Below are experts of layer 6 (counted from 0) of a mixture-of-experts language model. Rows are named router (the router's row for the expert), down (a neuron's output weights, with its number) and show model dimensions 0-127. Each number is 500 + 50 x the weight over its row's rms, rounded and kept within 0 to 999. Numbers have three digits each.
Before each expert's rows: a language model's description of what the expert responds to. This comes from a sample of Wikipedia text that the model never trained on.

# expert 55
What it handles: Word pieces following short openings like be, sh, w, b, as in be-en, be-ing, be-es, She-ar-son, j-ets.
router:543529477613460503534572557560538472487517510529421366592440509509456577449454506557432536464557410496493430456523510519539460424508525576437483503482510483488497454446472559466529401555514502559417504596510439471441546497492547529435508496459509489570481614490558432485466526369499461501472486480516518479454518471500406492561429452576470500506456463508519561510453478519429590361514
down0:549493529444471576573487464401478468463544526460487541428457430607492405531515453497538473537494501472549390488338473520380496495535456440463517439483440536439517534499456530470489530582448543468448517450450511433531483502548442446538406522416468511543493438444510515513455515618480512491448414521540486423467446509403544444513415462539487425530472487532426478508547531502608497464492
down1:549481466503477466492429538530447502505466530485557541502528485591490528407472399499472479557481593573534517476537455565483496538489465532488422540462469540454479498509477486503429475435532393503440479466486560560527464598340416451588503470470415486419495505441461448628474468612461444497496339524442507458462453516522506518565461431537474507525490544416455519466481556515444511487539

# expert 57
What it handles: Pipes, spaces and opening parentheses in sports lineups and tables, such as scorer minute (pen.), (aged 30), country | player cells.
router:542521405532494491408514563554543472468506567607460477588451508498420543451480512531470545508503443478459433470431464490557487452539520530455484439546603538523552493503502507435533477538409496538444484541554492461445541436521564497518621373479465467546373511565571465492375543475493466446496445466482473486462520489447444405513474510581453551601446424529557551430456504525477527453492
down1:467494499412490572505535500449576504502437443563482480462550488518496452485463527495568513529557412400475453416449547583453541544537525516487531488470412506565526559526559576473586456559437362444367445496560563498460479472508531493424539572461420370515465476573607544563511467432459470516552500487494523494528486486444541451503534489497511437488467503553477524481612461470488514526405
down2:450545509496472555469458503519616543498494514510595461573489467444576537544478460514495518581532482451490483562504470437488537484480469469398509591505409477411511599432575507590494495555506542447482467538508457482559600529438479588496469514485532541416491530587509516498464509502505444521511566400578468608561514519553556515496488479539502528475446597445428567461511469534519432340450

# expert 25
What it handles: Vowel-led word pieces right after a word's first consonant or two, as in Sl-og-an, h-osp-itals, Sh-rop-shire, T-ax.
router:543499471590473474485550544556579471434556494496476355530454477507475514445457529563404581459511365514446385469484473580525463461517559581432491486498520468493509400486415593437520445565491505551406471570489459455453516525499480485406534492461448497577467566529541456458453562432464447490487489446456483504402592468537475529511469457542500565522453475498503532499427437491461495418539
down0:576501484553484410435542581495545491455458514477507417575435461484506494474522526542438510554484550566496548515432562461582471490404464561448479496529586523436504469413454597530459563510481571514455478491590464545522513503426435560503523475573474491510455603456440467512582517493333571551507520457384473470528404537548466522528556502521504445435517607521438471515463518512458473490542
down1:467462459532437552479476531531526507464465504566481480490573602496545516483619547390470489482533452460511460422456544601490404447517405489495558431482475484520502551544458540485504530485518478474557539538441609560415428465510428591417563539435542491487564430594473536525488504496485456535497518408480449519459539427479523462470518557430575591443499544471529484549482507378436496494405

# expert 4
What it handles: Digits starting numbers in vote tables and results, especially leading digits before decimals or thousands commas, such as 1,129 and 0.10.
router:576523398546473465405525569542571431477526571571444477531468534565492501450472503485418549473534464465447505470430401562587476418513522548420524438507548527473560401493500520412536459601471476529445482514543473493443541470519578501490617401446486464552442556537504479471413529503533465451441421478483485441437551562469450442489443472489419542553429502516549535507452488518500589434518
down0:401453522495528587554433485581480585456517479509482439513476453430535524467458509551503525511420466475528545488537490484549524540574434514382503499602609572477450499497458533508493504464516541513486605487403499482390471431520366536470514481498529560422532488518536529533584560532547487480532535456516425399522502467502443506493404460527442546418516535554528509480569483604443487487613
down1:396488501442519506520525505418483545482484534617502492460459452489469550492563534513581444588537497502443561510380450523487485420493432566436535527499517444470474465489418490409539593487397459484467429516518502521486456520522518571534526435568490504473521527474543488532561482662452594492502528547478531550470557516387532480508444479499479507386506576522490495639578518521563457501537

# expert 54
What it handles: First pieces of words split by the tokenizer, such as int, att, dec, sub, cont, or single letters starting utilizing, Virginia.
router:629514462616507522471495520603495404478480566533437483524472532616484530432480505538481511491544417406482489489458463528557434491589545554478497469620518498472528474499474544438568447503440514529420511521581410502444544485525546462400522436466515512494485535603491489446472525453510452439463481474446475477479552569499464506518407504589460573556432480559528531495432499479437616437522
down0:437563552500488521475425498490562558476570589520471486516546517554493493476502497533509549465551466555500506499443489536471422459388403526551407485542597545458523565480504466567532544488403499469490402516404559506486464462528490522523530525505521392540500564561455546457509560505445524429480483443440406509444498534490402522575502416630501445514544543465503612467496473420470497626473
down1:533577550493350492493514581445549500480519503513484509485482561471461417496570462491504459507636515552531536493543480535525513560496438504497522535533498476512464496559436475520436414509610516579419589434484523479453540517501458496476471510534430477557462490435596517457483487506459599422417543431526515450508524428465455545495356633590522575501435493498498575482572496520512494522559

# expert 39
What it handles: Space tokens before years and digits, indented lines in football match reports, and year pieces such as 199, 201, 198.
router:535562408546450483442528560579582434461513594556471493558452508548458561491493506541481547475518476449448465451457485584536482467571505527395475413582634533460586482503489535445524484552471444498489481565547430417415580436541558488452598436473492479541407529602517452471424543479503499461488409461444489465489539559453484466528449444552463523537440485517528537425449491526471556469527
down1:510460519540507475569506467594521469429489502473508622535406557550591486501579480498453507579412484515512538546459504488601557555518467500485538507493632523426414568450465487520476494527548456567478556480406409515564561530463495530440505443559482458488567564532444501524461441544490388417525526603451476484415526547461546493452564552510534512417580511465536507547484466539503585447462
down2:466478592484530432560485501478441458463566470559549599465384428494523498455499535412431551534521452517536514455472564486558567482528589411573548488469546569488446497540537581559492522564632458531494516474435544532565500483484497490493429482459487412528560465418403451488496513593501482490425390532476477460469479555389531483495596481564445519504507494445520532540504556490517528594461

# expert 2
What it handles: Verb-completing pieces and everyday verbs in narrative prose, such as hinder-ing, e-ating, g-one, decided, know, feel.
router:532472463589484494500573583504594414491521515543460426606453534504464529476491510478472552430575401468486393464519463540552436485504505573419474535526576523493529474455438541492516470533462429547414470573533435431445548501430513473478508477385450505566503594521505445527446543469514447491457495471482509480443543523419439469474508414568434509475481381523490579498405459470469572417530
down0:511471511439367589513473565451601500423499509485547496409512480542495560456447383515498528510493499541463471431539500534454509572476492502516462463444476509448478493622501494500518623464487408559501481429602569516553415578571493481576510494450483594445583479517508589462387389516604467584497486518445420445480464525521502507527462493478563522501459463492533502471446477522497482495490
down1:519433561533468481530395505499374488557484492518502467595585556573497501452520339422433528488435510506490514436514629469443465469462542493426428505549554534565517457535499454546473545464477478465511480476547484500557365527428494448487476462467479470477493589505464564532583551551506450507577529489411479471536426492563488486505506434462566596476518491585466444446488426482500472566496

# expert 38
What it handles: Middle stem pieces of Latin-derived words after prefixes like ex, cons, in, followed by -ation or -ent, such as incons-ist-ency, neg-ot-iations, cept.
router:486624479626435431487569518622560405532564499514482492489452474606451541451423554540484525476567506468514481476437456497514478515528521527437464454496502474494533450501446486474533453527496451476501400512511488494479519483490490412470545472497421486557486521552541453405490507517564470425410484372409438467437517538462472508515467500528422498537492502595532533453413404552482638473532
down0:505493583508492481530544495562610434530507435565514448512497430480507430495508488545503524568556512546546461453562521537519478495427575372543627469483530566503476491436510581446556512466428472543534466339505505577513485470513601508521530595450422452471449475400473528539397554515476488562483436484488498564567474512518495425456499494489377562522488445561439501509475497427477507476537
down1:436502498464531484481564427480539481418529453602479445552453504496526511446462459539410564504496501492538447491521528423472426491567527486547421521554472496447471579487485410408474484575518516475342482414564443508455489432554514542367471515427489567557461492491582391512481510518508501502605417491517547510529490610532557544488529543533470534534495432511461387442441517510543472474511

# expert 27
What it handles: Short letter pieces in the middle of a word, often science terms, such as Gram-ne-g-ative, stre-ng-th, ne-uro-psychiatry, bio-f-ilms.
router:588490441579459455462612546598544461496536566545503466571467582551465585492493556544431520507514394472472394500516433503509466450525533512476471461501520493503492443492448548388508494581478484555444479579525470447423508504538554498387542495469521469552487604541563466441460547418525453464478475516452490462410525526502403532501524440520478513503363471551517535455457467478495521378545
down0:544465486533501518513509467473496449438545520463467563508520518453617595541543458580566440577491580541554554530538432444658547526546536430471510531520531472554477564516510491526473633556609531471484395483467526505527546549519502531480506512529423624506438540570537428550490515489463463468486528533482453504516408471472524409503522591509560399434492570519511493538556456536443527492440
down1:413484519535447510506453488450433581498526553555427533520527659508501488526478428430515446541471493548611437455462536490516476479601473531465449497616508600462465463456483556535479424480476469408542424512519542474448458415499538494640571478518502485538487488428498537453425434428427422535489567504507476436525560487452467457528487551521581421570472572526556542509466458513471511479494

# expert 6
What it handles: Inner or final word pieces like ter, er, per, ald, ind, and common nouns father, brother, car, in names and narrative prose.
router:559517467584450516469578555542497482407569492476477378572475526523429481441474550499395506450593476485426411492463524559535501448557548551437407412504523492429581461428500537450534437578481477545465510510533467425454569487477542506510536449502449528558497597508542460549463523448549455471448474462462506476431581574493439488505489461477482485530502495494539578542472412501439576360520
down0:495534388477472620517491513393531479455485499528473547424454559495467481473480532472506400462567536498527503540543416523592513523553448481368483488462458427494499470483490487488578435550489391413508471593428517510602514468469596484571448450544478498500479501412515455519475444515471581588461434513429515518558550558402489465467487386511579514522490467523488483579439504529438494486475
down1:439500529515485609513378486440456522524527510527501372571418492538529507479513575525447529493472496547477448503538430524571547483416558484438531477547561506571497523493589572522555446497499522533561486524547449585445508507554543517514500456505513500549539588492530503396416482439509476656485495516535416535480514527501503620509569540456571574571484591571492463460428525470478524575556

# expert 22
What it handles: The prefix un after a or the (unanimous, uniform), and list dashes, table pipes, equals signs and opening quotes at line starts.
router:536535403530495495414496563549583477443515565568415424537487551558428534468446508485473549427523500444444489481386414508586416472542520542456439434548546576458530482468444542440583502507377498519443492537497460439465542468488531438506579472482493466524468579539533466442399569470525474495497437474470488435476560532440461420574504487527432555528455525529518497493430473576510559439591
down0:545549572496567534513538478557480592469520412493546471581507455537574526522525535566506437506560441495478500432429505497495557449476582515563506541564481566506525499536512528478556356562514464496521474467577380471484555528470425393518534516471568459469534508517529377527438445526557457493482516487537437573479416509524489537359551541567469473541453464391427524550522489511496433432470
down1:501491437501436479503436483542494537536477437592486588453535595484412542448495549522407503513450517492446587545422513481613555552530510542447456493408516417461580475520541508525471576455500468531513477519470589549504487547528570561512511408516493548516472480411501469492561513486483540417538584511506536598450500393467539513552479667538469500460421508521489496508439482522433409557455

# expert 24
What it handles: Short middle pieces inside longer words, such as op in Tonopah, ep in horsepower, m in long-term, w in playwright.
router:518554501555485493449509559521480480491573467543412431502475509566447549440416545606477515484532503377494446471375462535520490494516525536472461468571488492511521442452493542493504451620487403523505463524497431452453600477454544531436525492480468446510440563540650517455467586489584456450468381487450474441462535531495416474566426493511459511515476499587559540440507443541454577483500
down0:461493553509478572490421503530500567513548528430424517530527600503485504475520503424519522525502509525503505354492475514544469533569497461572497523512397459426591548535535489483419595579528444508499592440418545415493477412501539439550494485439400548497524506477418574433520502514470561583469487569423435535483545505434505517601476605453518565466465477503517418536479533566525479578483
down1:485549546576444589477370454448554603582517579516463462540468561558545478519478636482512560512520525461528539523467480584454378413488488440518600425593494489427497527576505474519514550482516480501528520509548523527507465544565529440450457452527460514409544460510537507522502431476514598441492467541515511544565434427414471517462525440574453468460535529461519479532550595574529473465507

# expert 36
What it handles: Prepositions, conjunctions and copulas following a person's name, especially of in critic credits like Manohla Dargis of, plus by, and, was.
router:527551439516458508481574548510522479410533592528466524578432545499469530442487481550470535441486430465497494454462455575615470463502508543435384464548547573459581480410479550476529505530450469526468408568573410459490591435579593466463517440464488411526498544546535521444374511481555502464513400484463449486477509513408498479536461497545493523518466466533515552417453432558483493440576
down0:405531450483574495500576493503458427521524547443475476478540499450515408480559514552482495504428440528495429493534526440399582448422423619389498499536533525472468545495505500595561607525560524483470500525568512496485539553499476460447524508543479498461593423601542507582536409508457561488483471418543536546506452446552560541494408445476512553530599468542478541576507433494508585458477
down1:496448484420638491505626486516482434522505499428445474560530498493461478540534481575399533485494494411489459553447580540499514523494546518535518538444426601429466518422470452487647433413514539467512461484507532521480466543507544507470539585461493525491574417614555470553445535604503538533454500427484516514520440541565479536530470462520488525504515475512419584418431482423520577505504

# expert 50
What it handles: Commas, often closing a word, quote or bracket before and, but or which, also semicolons and dashes in running prose.
router:552563452516494491393528568529520428447515563565448470523486571552439500488445552532444513452587465425467429469452404560502491511535540524450464455497610581480587503470502513431512482554455454525446444531562437431491592492502552447506514432483489434545467548561511439492491570442525488492498394406503465445469521524419426436569419423519465546596446460557551519492503456536480541450567
down0:560504557421492479431546530503539393531498485489458450449587532486506408498417517454443576513507581493397550425568434591608536463529471414453480464513563453415446520455501512478490365484499498468423446500612478455441568450501452484578468450509516464560445543517535525431432468451554435537529507484428443495415520490463552501519504505458558560558443502473471523471488553575487465509548
down1:469451452439519572478461552436528533537464521501442533508557467511530533548441482492554523510538496424513518407471570501498602520445563502586560500372385545477454611459481519478531564448511456497482506503542544398503448468468444502475551548375507449577540516434483548514418443548424388523483522495446509439438583527573378460464486497584505521518481517503445475494558506493456512588507

# expert 47
What it handles: Opening pieces of words after a space or prefix, such as non-et-heless, Em-ot-ional, Cro-at-ian, aut, mat, App-eals.
router:558518464623510469485570480550483472492580508525442452541457532553502601458443531495455541487546420439472504487450460509592437502500539603431461468538519493517512479461436556491629430575497530532479485513549397461512605519522521479449506494491467401523464538580565466444486540501488487523494498454412506449381527508455403498556408534545462554532458423564597519514420482499435545440486
down0:421404419470439535541527591432451519455494543438541441524471591502554449455572478478471589496497448457574500487457535501487426555502424562483513477487449423541521497484507493540493527564510501421426583494467480496489476524522587520497381447461420534470489545484514524514497448583484499520410481464560519570497514460370565512498441471445451501518488555633505432548518604514472493603423
down1:494473413474535470428495518509510456471502466578459519528464444469608521465422468593456540569437592540435447505574507427496522558518530584559569527414597490500543486436488552476494431491490554466506594508430480566415585486636515645478485433496471482513507493490503505464455477472533453491474582500536422599491537522513583556515434502446471543466479467459480421548428500498541482545462

# expert 21
What it handles: Word-start stems in music and film articles, above all Pro-fess-ional ratings, plus pres, gress, crit, Best, Genre.
router:496550506571523424480508509571514454477589576553425486485368576582458612462462483521456540427509516478495492460499403503542406437531566568467462465473506554486532460463447519494550449530536510521511426552528372480463565466586522492489537524474486422552466505520595461404498513487539490474447490437415434440464525490489485485534423506500434518502506491538553495445345526572432510445535
down0:541487482575551543576433568365567520523511485587500524580545510485566436480535521507573494594558506534451395457446472501472484473373431543567588471500525455555471512425562521556549478487488478520405552376476540467459551443491483538479443532443448398492558541554467537507465537534470487529532416460493497536542534530586529526549510487468495502543537476474601475489535548471527386492572
down1:514442433442480490412502497532504516548455447504539529405497469431486573586469500536503597481539513432419570481575491563487459475488472507464520553545470441508445405466555446440501487563471506488583514478469563508465440515464489529609437644562448517557526522539589542536482438484521627474471532478546531488532582648554500513448489424569532479514512459483505513584534496516570519408519